Weights of a small mixture-of-experts language model, trained from scratch on English Wikipedia: 20.4M parameters, a softmax router.
Below are experts of layer 4 (counted from 0) of a mixture-of-experts language model. Rows are named router (the router's row for the expert), down (a neuron's output weights, with its number) and show model dimensions 0-255. Each number is 128 + 24 x the weight over its row's rms, rounded and kept within 0 to 255. Numbers have three digits each.
After each expert's rows: "comes before" lists some tokens at least twice as common just after its tokens as in all text. This comes from a sample of Wikipedia text that the model never trained on. Tokens count by the router's weight.

# expert 18
router:145120152135117103131103090103109110112119137137141114151175105128120132181102121136130128131107123115110135143123109121140112134156164122105134176126132161136121142141148114107123141082140144151112149150118129135175141107099110132128179124101183107103158117088142087123096136137110157173178118114124134199143128136141121111133170183130131095151127097141147152107106134083118127127126108113138144098103112121128153108130152121108148093111129157158151153126144133124091137109132111119164123148152053142111146079141152152139106098148134134102121136148110098131111110131189138127173104130141172094156140164090123151170099137115140109107091142097133108153057096066144160103129130152105096153126116184124154133098129126098153123130096144119110085151131146113140132134163168
down3:153132111149104195090105121082151137140097107157109130149113108145096137129166130122142122127135142121138104124169149144123154103130153146175162092120148124120146116144103098098136112072127129147180102120147133092105110122109090130094110168134105155129177110125149096142128129163118135112136177159132154084095131163131112089132125145176088127104136140097131135134124124136122097136114123103157155117155142108139108148123098102121082117136122104165148160145178105164124143129078121138161113095088133151100130134122133139147123129171162137113132114100150115187114154135095119097129113133083113179166133116087109143166130104133117137097105124155140102157125121165117071085145158137131119139134184148145102122153131117127180108148118103116118137128158122097084089131114146
down4:145107120158092104142135151134130103101134120096073089100159153107150183122145116138136157133155140142150129130110082134136137181129153129102124145164189097119093124142105126114144101121139135091140144107137143132183138146168117101129122136126133144154121158117105136103085094109103095123160114139119110158121114137115115174100088140085128147075133169126105135134105125121094129139111170133115115097110129109147132115097153115136148154107136170129198128115134135135153171159116111133155107142151073150193159112162127140125093128109101129137112089153126131142127149123129105111123129126130117154107107130083164056060124148129101150148155106094131157094101132083158109125120125111138135125145134132106104111141105114131137129177111150156120152156151105124177142130164116
down5:144139127140131087084152108140120153146099161140112145110138106135102128097137144156126124100114124160141159165106107153134158141134159115108152137172108137114144112153128085134174106196124119129108089100153127106157143123143139125142168124116103161139151087129067136117167100112144099110128107121161130130118106140137096108098140135137197157115117133115147154126123091138099119129098132067126159122129070102101083151134113132166140136107144127169133131106147103148116112130115169096106139111084118125102129128179128119118151136122151105139125187180157116103119136136091154143144113107088103147103173143147146093087101125144144148145092141175140097119104143103128123081163122117150118126165111126134118133076161149150121134080120113145129175150112119119126096157156114
down6:101145123134122078106144147136115124106126101132142133100138161122109140164102079128103052123186135121141133114131139106184147099105137124089111119136152102172108167150115132127156164126124160112107131130178159124112128138119153137131119175122161086108113162152120114161151115123129121146113128123130149109066148131126129122187115103128091107104108095179083134133097138118088135144180072127087144151140128143184152139124112160126069120139144109156139122141143144049147123153120078102101155142119160139079153117129138114118137141132172178109111115099139132148139095116118129108168095144118120127105145116158162117156114130114129125112112145122107097129139091167132120113116098121105146126110142146112152177144186129134131120110136130123122125132154121143125126155140116
down7:127101126095102149156145168118136140129136134150121089116134130158161097096091089162117143092121109146108155092120195127107165140146112115126138102141153121118123124131129091166149120107126058110173162141115147081135121132159172125104144088077166110127135126113144103155127073091088117147134117172171135135147156124106120162145179101113140160144143112153164106100084120132116141115134114102115138128153118122119130147155094105100122141108163128186093120117103169153158133137107152114110141111124086120152108118112096159122155122132158141165101124138142133130093077116129156112107139102145110145109106170172122165117149107128113121178143121123089100141155136113116124108145137125154118161125115137118106075083132168112125133133164140119129084134107149120160163149119128
down8:098143132121111149149087179086116143156107100103115135106101169105118152144153103166163128144100156132167178138174121124135141123154136109154149084117129132112148119145105126105137121128131095110146108086105129127141118119117137112161150117138140136113105105153126115141145126122154091118159098116136106108122111135113157127104119158145143156146110130109105154153102123120151192132120100133117148148110106148125125136135115062111106175116116151107122136077169130116128141135112173111112088139136141126116123126115129116118133102147128136177124108109092103110119057100102142158105142188066101163154123157146065125172135123109125138107131127124118123166162076106102157165122166160154126168135136124129134107153159111153159137077114135105153162162127168140125076090114142
comes before: "| ", "|", ".", ",", "th", "ic"

# expert 7
router:137140124135137086127119126100083176103130154118130074139144120132123115147103156159070134127091131170088144101109153139124109166159167094147094127121137142110108150179118157113103100115120121150105127102117113144149121088128103118150203125155131103064129137119134107163131125153112122157117126141110125157208127110161124110120145131091136088150147157135085141142121128069148145137111139129170159104119083124131109149118167111125153109147105152102072125156137114154150146036146102103143098152175126149136144128162134117130126098133092139160084146152111133140121127147118102096167089149115153103147115118084131124117119139149140125076123145136134144145099122139144128112141146172124109110139103124101147129118119110147108127147104151141111117144138156125143115132101139
down5:148108114112142127132125136069128151131157137113094111150122136151121175161140163122144091157144111091094147129124107132147147117203144141132136156160118145085129126137105147120109116128141098130110131095162119147137145103122147125146165115142142117132141146119122144171151139128114143122142157100104122091092151128079166137115105114128139134096100152144164099124074123140082121132134138161104128158092079146129082105129122154098161109107199125140144134138094142110124121167127148103093159120140141117155131138126148123112092089110104152133144097109110160131133141140092190071099136144157122133078096067120152160102131146128132143166126122165093120144130140103144092173125130138141126091151133090097133124121133135099109102155123107112142120157167154121091121104146193
down6:098168145113099145145114110124162134148108123155108140134144140123148187135142153098087131116132137125134124113125175154145155115094168134070147107117146134207156130118147131110118101113131108156103123156148122176128110112136157188134138096137111132110110121170115134122095092141135093165148137134101109145116128111144092146145120104113109169094122113114126108110163094143140108130150136152130111146128124173108121098110132121129116108152153126109103121149103144142114126149154164090140135167123099175067105126140110138162114114125160158116124144137193143123161122067157132174148147168148141141120098108132148121103137108135110102147145118076098072055153140116155092117105136120126096135131124096098160137123095124119094152122098117107094113118155151106130125138175114
down7:110109150135149127088147121097146137123105131165068161108120119136104114129104139108160127163130129098181146116162152117111134182126149169132093167122137091131178148064133161073129132133102177136095101135076107124171125127143102100119108151089096125109117144116096131104139151120159133130135083140089128116123135109164112152120147115139122110134151103138116143121116183108150076127130087097126164124175140183147133130133120137155129169148119157118112100101159152115104145113146122153126136161173074133095127126144152118159113143113090124124148129133116097110137118123136111116145101088122109093162154106152108148132130094130142129111114147091165095139121107154135146140064154109108159120187147116101143126150118103184105121117135131133147116163105137119151135139124139
down8:128138136095120169125155147130134142147173166157138141123098160153146124142141123180153105158124120158124102093152177118110103118077141165140182134122157130107130100144101113125117084130161142114092144144124133119133152141119133158114148113088080158150109154179134120157099086165157089138106095080106134105124115120099154136121121116128123117151131140143137093119090109119088087114163108126116114107125120119094115136124146108103130128124165161116123126107147130108112150138114144143174097103145101078116142107139105145061117155084147158138102173140111177119120086120169132129120145088138140129093129139161112113143145116157131139151153114127151127128109146096086109154113112128143155114101150138135132089118161177081112081174160183150115130116109117102135164152127115
down9:146176122102139125138133162160147118126119120136143158120118129144135081165103108132118127137158133099124091126125098120166146139101123110130115116123130177133111113161084128135132150127147152125141112088140070130133100160110126131155120111155137177155130115106153112114110128079168099173121107152117133172120129154134126134120120141136170139125092150106132154112148099138105168171122124099146092128134140110110114132167108157112139149090117170107165157107118105104118099112106070132125132125111136140122128141105084157114105105124141119163154124103130111173132115129129155147152117142178102205132147170074154154149083152142117112158118107074153151143091170125132108138125133118110114160134117092076144149131119129160116110117173072152141118091127111117139122079070108
down10:123146107170091195123135107105113111134098140113119152106119124153110127131142124115151107148130122148112145121136149125100120118153121134129141103186113123125116085126106132135111142124100109123100112139130142131123161182100162140143102181128086139181120132124126125105101164124171152094161141139105153134127135127131154099143124111115119140090182117123115154104115142090155148086072133126088146166119148067146105140141115114113184157134109137113094106150152080147131096135113165144099093150107107122149141144132107149123148141106138150109142129167106159132171130109172135117140148064048134113120121122162076096102134127112131149121091147131115170150107125129106164171121188113140121138156139144160076109147087143128112103149161132131130123141151128105145121117108113
comes before: ", ", ". ", "(", "s ", "a", "'"

# expert 16
router:129128162145116101112135111138113125112121134139140097135152096140119130178104104133122146131103119122109122151126141122130112108153144112092116162130122147130098153129155121092121130082133149143115132140119141142175130098102102141129174141127150132090141119089133110131105137134126169174176122126120128174139135111140117106128182165129141108148129113139133145127101126090113133139123127121143145080096120114138163139136151099109154082136119153170147139123143129143096107109120110126161083159154074143106148096161152154135107108142128149095111155155115111128093132142202142143171116133128174082120151171081113132158107135107149098079091146090115115159066096081156141103131131160101121161133110182122151148119122108102158119134100134114078093163128183120137129133151193
down3:119109141109138115114130114129147158141140136135084141113161079099111095098154121153131101101143126128136142090134159128102099141159155168134123145167115128115115110145092126149119114182181124159147077136176130148162129132103123190102094110132149096151127147119115100147184111178098147090098110075127119117142127094158142095119087156158141115136118109096079161109153105164100138119169131104146099119145085155088115115132139106149151139128091147162108124121114130134137152132131132129086092140079167148100131118136133145104155160117122145105143095131138165107118143075152151094135160116117105147111114159119145137119129124079118148173139144151117111081132117152124120138165109099163101132137086110124149146137111149153179123094150109106147161137145141098122124131154140
down4:115135106121131135137166168119138126124104075142081118093113113087091161183110126099129094131141103108173128138097127163138146150142127113166147128143113133137150118160128096155117115187088157152104114166139149138121140135144145132144122131126114097114146132146141144108082140145113165087103138099094165130111149132129159131102126156098133108171160103106124148099104059166122093136136096111140125131107160118113122123123135128126097149129122158164130107097165175144138073127149135133158121097114116126092105109166165132114147121131087163138091095143171112153132138172157093119125130154121157135161080136117128099102137100129124190127112111143119122114173142097147125099093138111167147168160108127146119097138160125089112150151154117169110133119117094097107106123112153
down5:102114156076137126123153125123100163146167127087136093147147157111164160126113128104107135099110121124135097118141116159105127154141131090138127084090137115110111093107084100164142133118131119133148093142137142153122132127121177114144136136142084171183113139166135157098183127128110093118130140102138115113063150134165152120109123106168142122119093086116103111131095082125115102110099141143092171147139128107174141149168111114109118099108133155155178114185155112158126121134147081104142125145116139103151119129163125131140106130097163148128132112119133157127126136100138110140060149117142155129125162109113108130177153112093132134129141146154133121114118132108158112125129095142144143148080136141103149144214147104140115122159136129109131084153150148157132134072130135
down6:111142111125089107137138139103104111118115105144091140115090118118137136136099115136148134131107112118105129124119140134164136128092092064153130145112097114131128107145118106112125128173167127150118145114111142139082123135157120117131163100121136128087144110129142117139138148084103159125080085171142132107115129116105150099159136145145156159163132126121131136125154108192115158139098152125164161093115119094095142116122099117159145108149150103130144078150098137144119147130138086125146131142090177105115102103126108087136134126127136152177097132130092127113130166119153177108119118156068114141135182084153129130139147144117120105165142165109162134161152090113171153131152113117098105132103132097144191149119087124164150133144152118126121137223156132160129108154113119
down7:116101075114139147131161091111146118138099077132097121123121100115126128138127130131095104093155110136146110133134184135148106122150143167116089082192137079104122118151158097133162125155123162111141131141110092140179089095115152157121128127092156128125123134069084136173138144100104134141145159098125089115127120202142107162180114120108192152152093141126124124143143099112108145129103109139149096094124107139105152158121130120094099126106135151112171160123126145088116147129108150096123160157126175114115139141135108093124130118158147125163128141163147114140081119173107150103134127102158097115124143132148158092119108163153133134141132141117109129137091089100120111146172115131146126119132124126148127109173125141133138101150107116108114160138109180153146109112121162
down8:143120127066124111163106130125164121107111137144141107157145093123127157170094126141132103163145127119131117110056104123139107150157149084167099116139100093096128167122121146100123113149102128098127136161052153129132150084123134120080100163122112128145097147119139159119139130121143138099138159184110152163110157141116141135096093115105161078109141170132127133094134144126102156124147132118121116106145090128212099165097163122154117101132139137127154091120096107127159151148096128138135148134128133108157142124109109177111119142117146137125142112129083126157135096109138178103104150117139164149102107153111122149170130124160126118158140132123157138168108120109113121112151170186123072139096116118100138116131152093119129139172102136118120142118176121123112131107120121
comes before: "- ", "\n", "| ", "= ", "which ", "but "

# expert 14
router:155118148142135118152100099113099152096165165095141062142184108140138127117102113121142111102116143137125155126122100158148105128132109116130152148133095140093113115109151107141117118109145134135122128109149138118134149099129108109110139172139163130126115086137120132113110093135154150124126152108115133097188079117134145107091153138105070143119133118140153154171142131094114116152100118149137131115132120141133139117164141143118121086179094131124098107129148129194133111148139106137105114109167120105131133123122172153153112134143119151099141170112131134133140130113118114104162135104124136131152174165040149173118127183128135122170139118131103108148140124076157162094132144204071114114127122125130111151113069139088141112091101150113131125124136107111130108108146193
down3:137160167143144138148147173111161148171093114108144133106128147098109123130121159147102146113125156104121115099126102132123117106109103134174103141166118103081131154121105107161141129187121080132129112117104098134134106140153144113097107124118146124089072141106172159100158090123091145122137110120176122125129083102144136102136102133135148127124122138133091135134140163119165142135136132126153114162147166152145125125171106146161167080144142093137102100108099172160120112153120125126104171121120091166105096120147166133104151163113133084159145142145130087144171091093154105150136121101171115128149121133104126127216114101148145107165126110125133096145111106135157088138130117128101118140112122157089123117142088115113105129151155136131109162101142125108114161080116103
down4:139133130138158110177153140118119143107170137117076126140149161157115137141131161149150087129121130139082120125119189133106140131153140143157140126107133111154132109097113114153108134097144157119157159143088122096107115134128144160167134119112135144147095156100147119178112158112083120123174066136153143079137137098122116095113143100118127140130162124110134107124145101158170159141116146130137122132175100147158138142120129138118138144139124118155124115189149156124105098127117127152120086058144128114131090158098135098162102146114147152178150105119114123138096098178071117093136153168088134120149170120118088154106103081104147158094132117124148150152156103104131121146107113088138107089130127138111157112073159111132102129127139114110111101118128131119142155136075108
down5:105149137129121124140133075122140132145187105126063126117161106139153152128140131122139126146148174112122152101145133113135129138124110147141155155138180108150104155094133122090096155153089126176107136138136103078130152144155146101113119112093137109163119113157141164120117095095120109157159107106158119159150155168098126101157101117160123127115110107170142103152125192111106069140106142107137168147151099115146144157121076138101155141079130120084141124093135119154124066140134139154122088110127139122129128111156139130129117073094140150167093144161085125124081135150157100163139156112100125143127114117108151103136142108101128127139162150124071141121168174073126099175124149131125144148138142093151138097134148135136115119127122128128115124106116139107138101117129108
down6:117110130103114128101138151135144196128132153113100099089141129149101114131114118110118118161167124134116160121106123161150183137092145117125129127105106157087084103134138126114104085100138120120166117156152153124164138126161111133139103110160138100119116118117105125131140133116170127140108144101145149123110118115178147090123136135199147183116121109133138173099161095132136142081116155120132139152142162118105127098142152116130142137114129138153142148116141084129081127121104117100121156137108149089079157101123173140136119109109111117164104123087121130126113138088119124187132056148100159122145153117134119157219122167111144105123102103100115129105151145139149138129163166148101140154123147103145119088148127134144173141106137133140143090087129155117100113093099120
down7:122107102151140174105091110116163117127155132133135097106066154125088108106135149133194141137141123134125094121110121089129128129127138181162112123109142105146127128111108127109133118096132120141119150120122084134120149162151156173153139086145145116183100111138158079172110138103120120145145102082147149127115160104106100148148157155118147123121094125137122119118147122154145125163136123159114126112116125135147131174128103125103110104123094095077131125056142153083121117170162135122148102131109112116139128112087135131094121111139159121081179145148122147124134160079121110145137157107098124104170107148103133099130126099144138121144143151100132141133104114140144113156187199112150150120126102108138144134122134167146130170134135150143124082133123159101089126185149082
down8:120125135176128122104090128166150101124138117165143158105112134157104105138130111098146123137097156137139082128137112135109119143111165119093139127133129141146105120164141119119132122117116105114127153158108090133064159157164113084120129127143132156127149120148096094146129102118062116114177078141127138150116145100100124136161158097148134102118156139108113122139135131115130169127147148121107083124119143104165164100150109148133122137107109131117160124204095131125097129116066172125145090121115102099124108143129086125111167130118150169182127124084124176122136069112136141137112137128174148137130119127137132146114146114118134126143113156139144142094109138088151163159129114104094150187141132129116128077160083117185134141120182137162129154110149126152096136093100124
comes before: "| ", "of ", "in ", "(", "|", "for "

# expert 22
router:131129154124124093124123105115105132119132133130142090148165091133114122161122126130132159116098122124110112148135136107130108124172161113100124181136135148123107145120156119094112119081139145145108138144117136127175138099096096137138175139123161124091151106117148092115108141145138146173167115106106148187133140127139113102138173161121141109153139104147124145119099126076119134140120118126149140098106118123139140113125151110113144082123119170166132139123134123141092115119128116112170105160153062147110131072161129142127112105145128160095132150135114111119104109148186127135178106151131167104129134181098111129165120153110137108069097132097120106157069096076162159097131126159102117153126100171121154141112138122111151118114075143124073103169139152114144142141152190
down3:118126153108120163174165126128129098127101153117105102161119139179111133154113107131170126095134135148110144175102088125113128157162107116102143098153117111089089145111102120096120095089139109112149133131122092136124123105122149105139103158154116082119162162166115117145137144160143141113133138131142124156114085121124096104144136135145100115131108149168175134092091133142118062167121103127112124107119177164116124131135105165075142132104120074096086119137134124121122184107165125168106080171132112124159149119149129076134127171144140124113125112135148116087141149152136109122130127108142118106098129183113111104136070164113145130106154146074154149113128133145159121105118115143150156100121171142168141154114136175146120120147124132133104102146106106168128148161138140
down4:111130144155146147120117128140135120147143102124131118145108148133115126087156209126113102126130161164134113128145122099140094160125149122107113095098147119119140111124164173091155101093083100146126104103156145112112124146181100131141126143139081139170162177136134134123151105137109135163113128164145128172139105118098147129092147116114126158170152111083168138127147156165134138129134144148150166144099078086074137077121129096097124122138073108138143120150126112148117093102176124122120111146115135146104139082077124145118120100123145153123128130070140145122154141134149105123084119128088081120119133113121134149106120124138114127125095156151123123109121088117152137079149085145139185147114129150153171146129084158149161085100141159110149143115105157139128148138133130
down5:137143123093100112136154100117088115132126144073129167141110136133094165122188143159119133132116104109114144105109106089087110131119087129129171108146110123101131126158187117127149147115111116149106113161133135117137158116085091134119113120085166143159134086169147125125119155117081130100140117135125135137120133179071092098137140099107111109115132136103122125100151125121151105124098157141133126107120142144117113107150148131106141121130107159107184118093096167146115128135130123155113098151114128150134135116092117097110138153126151171147103136114114115100091106170128084153187147131167127156080175135128141160149086075115130092134134146152155139127130145149108080106158151115132167141153125093125143141145142163105113142132130114137128143167126124110200176157164144
down6:126144161135112146139164119112131177124154104097132136126131120092115143129119101146139159119119150124160129155121119135084176138128073122186136106131160115081148078137111145152104105130124131112139123152093135097149125109135161127155162123128129155102107111105157158111091144141137119100108112143096138140132146085136163112099126111089151133105132140131106120134113127137106132171110082105147156122086141142141144130126181119069097119185149159090150080126140095141125122105086183126131128129105156091156143132156129165136109124120075109155098107130089123131109150167142128121080114122120137120135141128131167161119121097141148131143136161108105110133147089108111138129093153126122174078117184147115082130115139149157079138134165144172145171138128117083128139175117129
down7:150165132166170126136131143161108121114113095167133139148150072092116124142115151119178093115097161137152128147113107144134197120114125119096113117106145085134146163129097131075114153126132098131134125131131115132128112181148132140114137117117131140121176154133109132167097116161123109129156133134158102117129115108091170184100106145130151152140118164095114152170111129110127157157141135107086113161175159118122112098163134117117130093131152138128093079115137134124124101132136144104110151171084151125100147149133167137123130153127127152172105165118191103124136122158125103079085100130145136146065145152124126133146130112115155095157105117095087179119154083138146116110131139070118142131130136146102105126110113131110129105119121110122127101117109079111121097173139117
down8:092111112141110142144156151111141159114092137113120128108106132142185146111128099124105137187127141101156140165148101110191124148134103151131149101158141115150114114134149119146139153105117127140133157091147156131122096136131120130105177095101113112086078174143073122124104133093135109171123137126153084152109137123147121119118102114104109102099150126127105123154162167126128118119091090146118126141143103158167153111129132102150143125079176136122098123165098134123101120130127100148125107104123118156111119144141147116099108204118091131142134117117122059107148106136138165131129116152141117149172134147149119142142079148134131167140119125133153088152104145140129133172104117137103132067165157080174149139086130152111123139131136164099142153128134102129096117156128070
comes before: "- ", "| ", "\n\n", "\n", "0 ", "0"

# expert 8
router:119130156129143084103135093108117109121126155136135090143152106140115115181133125143120167118103119131104131148119125104119114140148152108127107154122126154150116130145162146103099116102142148119088145122122147124185152093107113132144187111144178111099159098113111062151098131137094142166151138126119133196159120100131117122147167151117123085145136116134125140121127125080114133146127115127144133090100108119158140132133156118127144085141109151155120123124130128162139130108129117123156069181155056147133130104146120153120113103131111145142124143152125135128108112134165127137186088167128160121149120176058121111142133156113131111060095156118142092163074102099144151091140124166115117158115109179105138141110108112127133168138109133123102111167130150118126107139133176
down3:096101102146194162160134112107101117141150141129147096145098174153158114186079155111151143117142163146139101137085090144129151143114136144115100138096112157117116133101128138131094104140136135129145120112106098117129125133120115122128182133113207127144131109152092073125142115137115124088113167145126143109136156164109121119135110138149084128133116119100140120183101117166118114154144146149099118111100169132117109145138137177176105137130127123121099126128152116137127104157119125203137142168118107122141164153122110115115150135082097092098123106157161108125097187137104152167124107121212144110120103121095169101107109103134140133119130107095126107097106103128133125146104140130114147125146150131128155119101103105101139085177154107130153130109110145121138122133140117
down4:142149156132095105130146184119140106116092177158134157135132107142113129126156152126154144145119130099106139115143163085075129114152149195094155148125109137157154119141121106136114141131128077126105135111145101132130123126068125088118167152101131093083138135133126104152128179161110108120120121106147162103142102106098165133113144144157134119145138100145140136138109146145155125103168111089124110084124115124104104133147115119098144090121129144111130156125114078124160131109138120136130075131166152080133093132125089087074141156151117171120101105150170161130088125134130120155104134134159118102176122147135112130088077112130124137121116124151161110135116138130105096150127130118105115162147113137139144146112138143170150130098157164134168115174153131133073062162147124
down5:149143125158130128133140120191126163130127144146132112119123117172111117107128118154137139128114108078121089151134131124110121092115103147153125103128161131144118107137090096114133117068132090121134112135128150160151087124125142137137152194132126143152142158130174102094211085136145161121130086154129094170080157072115126130109149155125114095190149114133114146109143159100141107118116117111166118157134090113146108143127125117118113157119108137067129111149134157137143144128150138133072104128108168171133151153108135142159127161106133121091063156130153116147123115120130114163122060132104136116110127146092142069134128108098123114150159099161091151139121138132148142140124133102113144135149119138132142115182125147129108146129107079096113141126100102132128120144163146
down6:102093149090125116136118143092094156142089128085134109147105132114161129095120186134098114097148106134135084118125107123147145144101168083115174069091095115124142130120153145134124137107149168114139114167133116114139120135161136138150098174144124090138132133158089095085110104142155129136090102136150122147127113087146140103141120117144148133118120182105140112129136146138145148152135146120129182098101097125125109114120136144120122164142140121147071137121097069142139106124132137142151191124144133118144139181120109140079167175088120130135152122131146102152111109085163142124110134100134116097144170139124114158141115184143112137112112118150124115162121200116174120115127134166118119106155093136134158155146146094100126139112112152133095129144115132169126087107120160
down7:128105100146092135122160151146141117139108123106123138131131177166158133105110082125155129137091153122097141090144124111117098127128077111108157127148133152111119127093140128135086129163125132163124109143152101119131140120152137079107160084145132167154120124120096121156109147123144135119126160137118128108084126070120173095103096146116108104094142118069126128138158131118167140119116103111131107137150177123129104079149124140135162174113147128137104089110112153131091152076162133180158151101113131144148093150118128121135157107153167150186138117121162156137140130094142168105095145094114123134173130148124154166114150122184135123138160094084110167119122152132127160150156085130121139114107159132134125069105116176124157145134139097145115098096125119109144101111144098
down8:152145147122131127143154127132134162127089125136165122113142152128105127105139115137163120105135150099106142151098152109075142093106122101125097166123114085153200125120141126114145136154140074111120135087121108125145116139153150105133122132106118147164162134165184109112176155118101124124111142107166113106145123146176117128126137082110166109137083136146083152118116119100089096122131169169144118149129129165161076126148142100116105135114107104152146128128142139116159190134119114093102132117145106109092150135150182127116119163115064159130126150157110130108121096103140135140160112117120115131158102120107119132141125123131146107114142155113129176139115086148134100096153069143162121099107158104187118145125144161136112126164123126084135123150163118067098104140126109
comes before: "| ", "(", "|", "% ", "and ", "°"

# expert 19
router:174071174124180146153123134143107087105141154133138119136112126141175125106113123137116109138123132141113157146131123115101137156096106097138126121112128159123131148146140108125128094132127146157194136138151116124147121123104081116115134137070125092137085129183159125143106115126113164089197074121135164135137092133131132123151120141132120121136137102134118131096131159136145124151144112135113131107124143122107122186171135143119146121130160140064095092126149112142167076121079168155086098096138126152136128105120151186138169113124106100125128129111130165164121150116109130125131129129141144131079097147132117123142141138176120124095142141149103139133136063122123085128073060121140107149153094120127101154099116080140113102136121107135104123134109113107164138151137148
down3:100111141088138132139132154154113153072082098145081144166115103145119152124107108110058114127116118126144139118137130132160150092101129153105141135081132124154139125122168096138100130147162102126162122145098184093168155158122132124156166123116148123101143131124125148154110049168158132116127139146132123148101144094150137104096085135118126134119138136166123150131111117145142128149135097093116125103123134130148139150146102092119124131128107114141100137119129165118198165132112135131098151152141144149091141135131147118125106175159126077125103139173139145137101131102158126137131114123137087126141103152136109137089192109115111127114126115131110113165147127075131160143137106190115153096134134121113106155078142133143135176131111120123117159182080107125112082153104115
down4:142171082155116142115130139115152133124133131111123137108131129125140108084150145134127170141150142089099162146166153127134106148138092139091158137117144122093143104135141111145142094142138123139159149117149159111147127144136090124119133140153140166143125122151145163159118100140130103102137141111129087162135157130153092143127149080127130167147123128077124111158136104134087116095135130131110083147179149153104187097102145136118163120164091086152112152014145138120125105135105169126109128135104147147109132108134148091154087123193107098122133129124113147140149103146168122141138089171105137103111134114127141127137098078099131152109106161123175134107171133109140104097114157159111112126158118130145173135124143109113133113123088128132079080124135124131105124097104108
down5:134149148136154108147169046143097100149114144148145100118114096141127136144160139128120105145122126098102126119137124135128151120087137110107120112093091131105105139081146112160108112144125146130099110137108069092146151159183143146110105153155143125077135123125121132127140131100102157112139104142150154124115145116074159144107123157133146186157090143110143165148137131135091135140144101109114163147119143148145140149157099102121113155154150138133163060062104148076133129166124140128159090114107169112149142137119158161097130161129144129128132098154100114145139134095169135143150099102160134112127137149114113130127136094150137113123133154066143123145141112126082129096096127123120157140079123089144099098163152144172121113148173100104130113158144142107139134116172122
down6:100125139095099158147128115097129118105150147137133123114130121123157131103096147132113167094109118130085143135150091163114126110125098085098145114095123072128143123124119138125123164127135145116068119104139154137102169077115159130142111094111159137135191115149140084106160110153141175156109127116138098131170084119167104110128111127139143188112141134110108149153154137128156119164140111183088129120103159096174086076104149158096154143142168129114118118156113116097120103119138126100144130128127166110136122112150143155119153107132150149146119121142154127143166100097145115089124157148080101130121161095121124116148115155176131137126155155148104124138176150085091127092119093130136106103156105135105122147161137141156114113133099162102123122168183120150094151133133126
down7:110112128161162122112130096091132173137132126100155128139085122123132136133137111093125129135097118131138117100136103128147133104133119129093132078187057132119116107155140094113148137128106141132093104126129095175077113163059158113124109122110166145161122139130101094094110162123123184144129128208117145163129116107126167145133088079112155125105156100097136086157177116136095086100097134180137148142174148148120129102110113130109135111131119123196123128147143120149097179113092171094120176132111107141133124115141114153116078145130115139145136106123146117124134134117117143143151089133147112171134165151098158111094142149139120086138117129142138131113132155105139145119096110110161146127136143148144177145120156125124166150106119120152126119116130120126146156147134126
down8:110118134139112138118125118140140098150129110123109130121119107142151148103125189128079108096111139109109101128137096101147125158132124126155111136157128132139107150133106100121129116090118130148109112090170138155143094100128173096162144106168142110150096150142124124100086148176107148142133101125103137160082110122116121141147116099096155120123133127142122102120158093124112138141135139142128140088144125085114115142159125138150138167123166170068142161090092125167122080118143125218102122095123133147108113100119120107139154096112169151145130165144110143158132170151096079114123191123141167104140114097140087134106161144129151124096138112141130161142113176156158143110134114122118097130176107153087132105123108119184175136174141097109144123136105156093114135117131117
comes before: "the ", "a ", "his ", "to ", "by ", "their "